From a checkpoint of a small mixture-of-experts model trained on Wikipedia: 8 layers.
Below are experts of layer 3 (counted from 0) of a mixture-of-experts language model. Rows are named router (the router's row for the expert) and show model dimensions 0-127. Each number is 50 + 12 x the weight over its row's rms, rounded and kept within 0 to 99.
After each expert's rows: a language model's description of what the expert responds to; "mostly gets" lists some tokens that are sent to it at least half of the time. This comes from a sample of Wikipedia text that the model never trained on.

# expert 25
router:35 68 41 61 60 61 47 65 48 67 33 59 41 36 61 40 39 40 39 46 38 31 41 62 58 36 60 36 40 64 44 40 66 34 50 64 38 39 65 66 37 64 40 60 60 50 39 63 63 37 54 60 36 65 62 39 53 59 39 60 38 67 63 50 58 62 45 36 61 66 61 62 55 66 58 40 49 46 37 65 61 65 35 33 65 54 37 56 61 38 63 32 66 61 61 62 62 43 63 61 58 38 48 59 63 44 39 64 67 38 39 66 64 38 39 61 69 60 63 37 35 62 37 45 36 64 58 34
It responds to: Main verbs, quantity words
mostly gets: " announced", " learn", " reported", "aged", " decided", "approximately"

# expert 47
router:38 64 38 60 63 60 52 65 56 60 40 49 43 35 60 39 47 42 34 44 41 37 41 58 50 35 57 43 67 69 44 41 68 36 57 67 35 40 48 59 31 55 45 60 50 58 41 61 72 26 37 56 41 70 69 36 64 49 48 71 29 61 59 45 54 64 54 49 74 62 67 59 58 57 55 41 49 47 48 63 62 61 38 37 58 72 36 59 63 38 63 35 53 59 55 69 63 47 62 63 64 39 37 56 62 47 43 59 62 47 34 70 62 36 41 52 66 55 66 42 42 68 34 42 39 72 55 33
It responds to: Name-internal syllables
mostly gets: "war", "ller", "ler", "rg", "cher", "mber"

# expert 46
router:42 65 43 58 69 63 28 61 64 64 38 47 37 31 58 40 36 45 37 52 40 34 38 58 66 35 61 37 34 63 44 39 58 33 54 66 38 40 55 63 36 62 41 62 56 52 44 63 58 42 68 57 39 59 66 37 61 57 37 60 36 67 65 48 58 59 52 42 65 61 63 66 56 59 58 39 52 60 41 63 62 60 32 35 62 50 35 61 65 40 64 31 58 68 61 63 62 46 62 66 67 39 45 58 62 38 38 63 58 40 41 60 61 39 38 60 63 61 64 34 41 63 37 38 30 68 62 38
It responds to: Latinate and foreign word endings
mostly gets: "osa", "ium", "ius", "oma", "ida", "ira"

# expert 38
router:28 66 36 60 68 61 35 63 61 64 35 64 41 34 60 43 39 39 35 49 44 40 37 60 51 41 58 43 27 62 41 41 61 29 57 62 33 39 51 59 39 67 36 58 55 44 38 64 65 44 49 57 40 62 64 46 61 51 41 57 35 69 62 51 58 61 48 39 64 59 61 64 56 59 59 42 43 51 44 63 61 65 40 40 65 60 35 62 67 39 67 35 62 58 59 65 59 39 59 71 61 40 35 59 62 27 43 60 67 41 42 64 60 33 40 56 53 56 62 37 36 58 34 37 38 73 60 38
It responds to: Noun-forming suffixes
mostly gets: "ance", " Defense", "arian", "ion", "onia", "ian"

# expert 8
router:36 70 41 64 62 64 45 65 53 65 35 45 40 35 64 39 39 39 36 47 38 32 40 57 62 35 58 38 49 63 45 36 63 37 57 63 38 40 63 64 36 64 38 62 56 47 36 64 61 38 54 61 34 66 64 36 53 61 39 59 36 65 61 45 58 59 55 37 66 64 67 64 58 63 59 38 45 50 37 60 62 66 38 35 61 61 36 58 63 41 60 35 62 63 64 61 63 40 62 62 58 38 46 61 62 38 39 66 67 37 36 62 63 37 41 59 67 61 64 38 35 61 39 43 35 66 54 35
It responds to: Name-list separators
mostly gets: " Pld", " Episode", " starred", " starring"

# expert 37
router:45 73 40 63 64 57 46 61 63 61 32 51 38 32 64 45 36 39 37 37 47 41 39 54 59 39 54 37 68 63 46 38 63 46 59 61 33 34 61 60 38 57 41 65 55 60 40 59 62 34 63 60 37 56 58 35 51 62 40 59 41 61 60 48 60 60 51 37 66 68 67 66 48 69 62 31 45 54 37 67 64 59 42 39 66 65 36 52 62 34 62 43 63 59 62 63 69 36 67 55 50 31 42 64 62 59 38 66 60 34 31 62 68 42 40 67 58 66 68 47 39 61 40 41 44 59 60 41
It responds to: Mid-name letter pieces
mostly gets: "itz", "tt", "tiv", "illon", "amma", "zzi"

# expert 31
router:38 65 38 59 66 65 45 61 61 65 35 54 41 37 62 40 40 39 34 45 42 29 39 56 56 34 58 36 51 64 34 40 62 39 57 64 37 39 65 63 38 62 39 61 63 54 35 64 62 40 56 59 37 62 67 39 57 61 40 57 40 64 58 39 56 61 43 40 60 65 62 67 59 63 61 41 49 49 35 60 59 63 37 30 63 62 40 60 65 38 61 37 64 65 63 63 62 41 63 62 62 39 34 55 61 38 40 67 62 36 38 64 59 38 37 60 67 58 63 36 35 59 37 38 33 66 57 38
It responds to: Name-initial syllables
mostly gets: " Su", " Mun", " Vi", " head", " chief", " Bu"

# expert 0
router:34 61 25 60 49 56 19 68 52 57 38 58 32 44 61 35 46 33 41 45 34 39 34 58 64 39 64 34 55 58 34 37 60 42 58 57 36 34 61 58 34 63 36 63 46 55 38 67 58 44 41 57 41 63 56 41 61 63 41 65 39 65 59 62 60 59 41 42 67 58 68 57 58 64 52 32 49 42 38 60 45 65 37 45 59 62 39 69 60 31 63 34 60 67 61 55 61 39 58 58 48 45 32 59 61 34 37 59 58 52 32 63 63 40 37 59 54 63 60 44 41 56 41 30 37 69 56 37
It responds to: Latinate word middles
mostly gets: "lat", "eti", "cl", "frac", "dic", "rup"

# expert 29
router:37 64 39 61 59 64 51 63 63 65 34 66 41 36 64 41 37 43 36 47 43 35 40 66 57 37 53 39 38 65 50 38 64 36 56 63 35 39 62 61 37 63 41 58 62 60 38 61 61 38 56 57 36 60 59 39 57 56 40 60 35 64 64 43 62 63 53 36 59 64 65 65 53 66 59 40 40 45 30 61 62 69 37 28 65 55 40 62 62 41 64 33 63 66 56 62 61 41 64 67 58 40 49 57 62 40 45 66 62 35 37 65 59 36 39 57 73 62 60 37 30 63 40 42 39 62 56 37
It responds to: Copulas and position words
mostly gets: " left", " right", " lead", " become", " are", " later"

# expert 48
router:36 65 43 60 62 65 38 61 52 63 34 60 40 36 62 41 36 40 40 49 40 32 38 60 63 38 59 40 40 60 43 42 64 35 53 63 38 39 58 64 36 62 33 61 67 51 34 64 61 41 63 62 37 62 64 37 50 59 37 59 40 67 62 52 58 63 55 36 63 63 61 64 60 62 61 40 42 57 38 61 60 63 36 36 62 65 37 56 63 40 63 33 62 65 57 61 64 46 62 61 62 39 38 57 62 35 38 65 66 36 37 63 63 37 38 60 68 62 65 37 32 64 39 41 40 66 56 38
It responds to: Table and list separators
mostly gets: "|---|---|", " between", " Apps"

# expert 59
router:37 67 38 60 62 65 42 61 48 67 34 60 40 33 64 42 35 40 34 44 39 33 37 58 60 34 58 39 49 64 43 41 62 37 54 65 38 38 62 67 38 63 35 63 59 61 38 63 64 42 55 57 38 61 63 37 52 56 39 60 43 64 62 55 60 63 47 33 66 67 62 64 59 61 61 41 43 55 36 64 63 67 36 39 65 59 38 58 64 38 63 35 65 64 58 62 63 43 63 63 59 40 46 56 63 41 39 66 63 38 38 62 62 37 38 60 69 60 65 38 35 63 40 40 37 66 56 36
It responds to: Time colons, capitalised syllables
mostly gets: " Tro", " There", " color", " Tr", " Also", " episodes"

# expert 1
router:36 67 40 60 58 64 44 61 45 65 34 55 40 35 66 39 41 40 37 42 42 34 37 58 59 35 57 40 39 67 44 41 62 33 50 66 41 39 68 64 34 64 34 61 59 50 35 61 62 40 61 58 38 61 60 41 55 61 41 61 40 63 63 53 60 61 40 32 63 64 65 63 58 66 56 41 42 56 39 62 62 66 36 39 65 58 35 59 65 39 62 34 63 62 62 64 62 40 62 63 60 40 48 58 60 32 37 64 65 36 37 68 65 38 38 60 59 61 62 37 31 63 38 39 36 62 60 36
It responds to: Institution and category names
mostly gets: "ุ", "า", "Historical", " Phyl", "Biography", "Background"

# expert 36
router:42 65 38 59 59 61 50 62 36 67 34 60 42 33 59 50 38 37 42 46 41 33 34 57 56 33 62 36 33 62 45 40 61 37 52 74 38 35 49 63 36 65 33 61 61 57 30 67 57 42 37 50 43 66 52 48 53 60 36 59 39 67 70 53 57 57 52 45 61 68 63 66 64 69 63 31 56 42 42 58 58 55 36 41 65 78 37 61 67 39 65 36 58 65 63 63 56 35 65 60 57 43 46 61 56 43 45 58 58 46 43 64 61 39 39 65 63 56 62 35 35 65 39 44 47 69 58 38
It responds to: Capitalized word-initial syllables
mostly gets: "Ar", " Gra", " Tra", "clo", "fre", " Shar"

# expert 9
router:28 64 38 63 56 58 37 57 60 66 34 43 39 40 59 43 39 39 39 45 49 33 38 52 60 26 64 42 53 58 49 34 60 41 53 64 44 43 55 60 38 62 26 63 46 51 41 61 53 47 53 61 36 69 57 39 52 65 46 59 40 70 45 57 61 60 35 43 55 66 75 66 57 57 55 40 42 40 37 66 62 67 34 30 62 61 34 68 62 31 58 38 62 72 59 60 63 46 63 73 59 35 51 59 58 52 35 67 61 42 38 56 64 32 40 66 50 59 63 38 41 59 41 44 32 65 56 43
It responds to: Word-internal suffix pieces
mostly gets: "test", "nc", "st", "ct", "struction", "est"

# expert 19
router:39 65 39 59 62 65 31 64 53 65 33 55 37 35 63 40 39 42 36 45 41 35 37 61 55 37 58 39 45 65 43 41 63 38 53 63 38 37 64 64 36 62 37 62 58 53 37 63 62 40 62 59 37 62 62 40 53 58 37 59 35 63 62 53 59 63 54 37 68 65 64 65 60 67 60 38 45 54 35 61 58 66 37 34 65 59 38 58 64 39 62 35 63 64 58 61 64 42 63 60 58 39 44 60 63 39 39 63 61 39 37 65 62 38 38 62 65 64 63 35 33 64 35 40 36 67 58 37
It responds to: Sentence starts, abbreviations
mostly gets: " talk", " Sh", " there", " involv", " old", " Tal"

# expert 53
router:42 65 41 60 58 61 43 67 50 66 33 58 39 37 66 43 42 43 37 41 43 35 37 55 60 36 55 37 48 65 47 40 62 39 53 66 35 41 62 64 39 66 40 64 56 46 37 61 67 41 59 56 37 63 58 42 52 63 40 62 38 64 64 51 64 58 45 38 68 65 60 62 58 60 53 37 44 49 35 63 60 68 35 39 63 60 36 61 64 41 66 33 64 61 64 64 66 39 64 60 53 39 35 58 59 38 40 65 68 32 37 68 62 39 39 62 69 59 66 35 32 63 38 43 35 60 62 34
It responds to: Decimal points, name starts
mostly gets: "OH", " hard", " Old", "Burn", "Prior", "New"

# expert 61
router:37 65 35 59 65 64 39 62 51 65 37 55 39 36 64 40 37 42 39 41 33 30 38 62 61 37 59 38 61 63 43 37 64 32 60 63 41 36 63 63 38 63 37 59 52 53 38 60 64 38 57 59 35 62 59 39 53 58 41 60 39 63 63 50 56 63 52 36 61 63 64 62 56 66 60 35 42 51 37 61 65 60 37 34 64 60 39 58 63 36 64 34 69 64 59 63 62 38 65 60 57 40 52 58 62 38 40 67 66 39 39 65 62 41 38 61 72 62 62 38 37 61 37 36 40 62 58 35
It responds to: Stats and technical numbers
mostly gets: " (#", "approximately", "<", "mut", " Publisher", "page"

# expert 24
router:38 66 42 60 59 66 38 65 55 65 35 54 39 36 62 39 36 41 35 45 38 35 36 60 54 35 58 37 46 64 45 41 63 38 56 63 39 38 65 64 38 65 38 61 57 52 37 62 61 39 60 58 34 62 61 39 56 58 37 62 35 64 63 50 59 61 48 38 64 64 65 62 58 64 59 40 45 52 36 62 61 65 36 35 64 60 35 59 63 42 62 33 67 61 60 62 65 40 64 61 59 39 43 60 61 39 38 65 65 36 38 66 63 36 39 60 70 63 62 37 35 63 37 40 36 66 57 36
It responds to: Spaces before table numbers
mostly gets: " Coordinates", " parish", " pop", " church", " witness", " others"

# expert 6
router:37 63 41 63 60 62 46 62 52 64 36 61 38 34 64 36 35 42 38 49 40 32 40 59 62 35 59 40 37 64 44 35 64 36 53 66 38 39 63 65 38 63 39 64 64 51 36 62 62 40 64 60 35 60 62 38 51 60 39 57 41 63 58 57 55 61 47 38 59 67 64 64 59 63 59 38 43 55 37 59 61 61 38 31 63 52 38 64 63 39 65 35 67 65 55 61 64 43 66 63 69 39 54 57 61 39 41 64 65 40 38 63 63 34 36 62 62 61 61 33 33 64 40 40 34 61 56 38
It responds to: Field colons, auxiliary verbs
mostly gets: " consist", " consists", " we", " sp", " must", " Thr"

# expert 51
router:36 65 39 60 65 64 32 63 54 62 34 54 36 32 62 41 41 40 37 45 39 35 37 63 59 35 58 38 39 64 46 39 63 36 56 66 38 39 63 64 35 65 36 63 63 52 37 62 61 39 58 57 34 62 65 40 55 61 39 59 38 66 62 58 58 60 47 34 66 63 63 65 57 65 59 39 41 47 38 61 59 65 36 35 66 63 40 56 62 41 61 34 64 61 61 61 62 42 64 65 58 40 39 60 62 35 40 63 61 35 38 63 61 38 39 59 65 60 64 37 35 63 39 41 38 63 58 39
It responds to: Word start after headings
mostly gets: " ±%", " municipal", " GD", "M", " gas", "IV"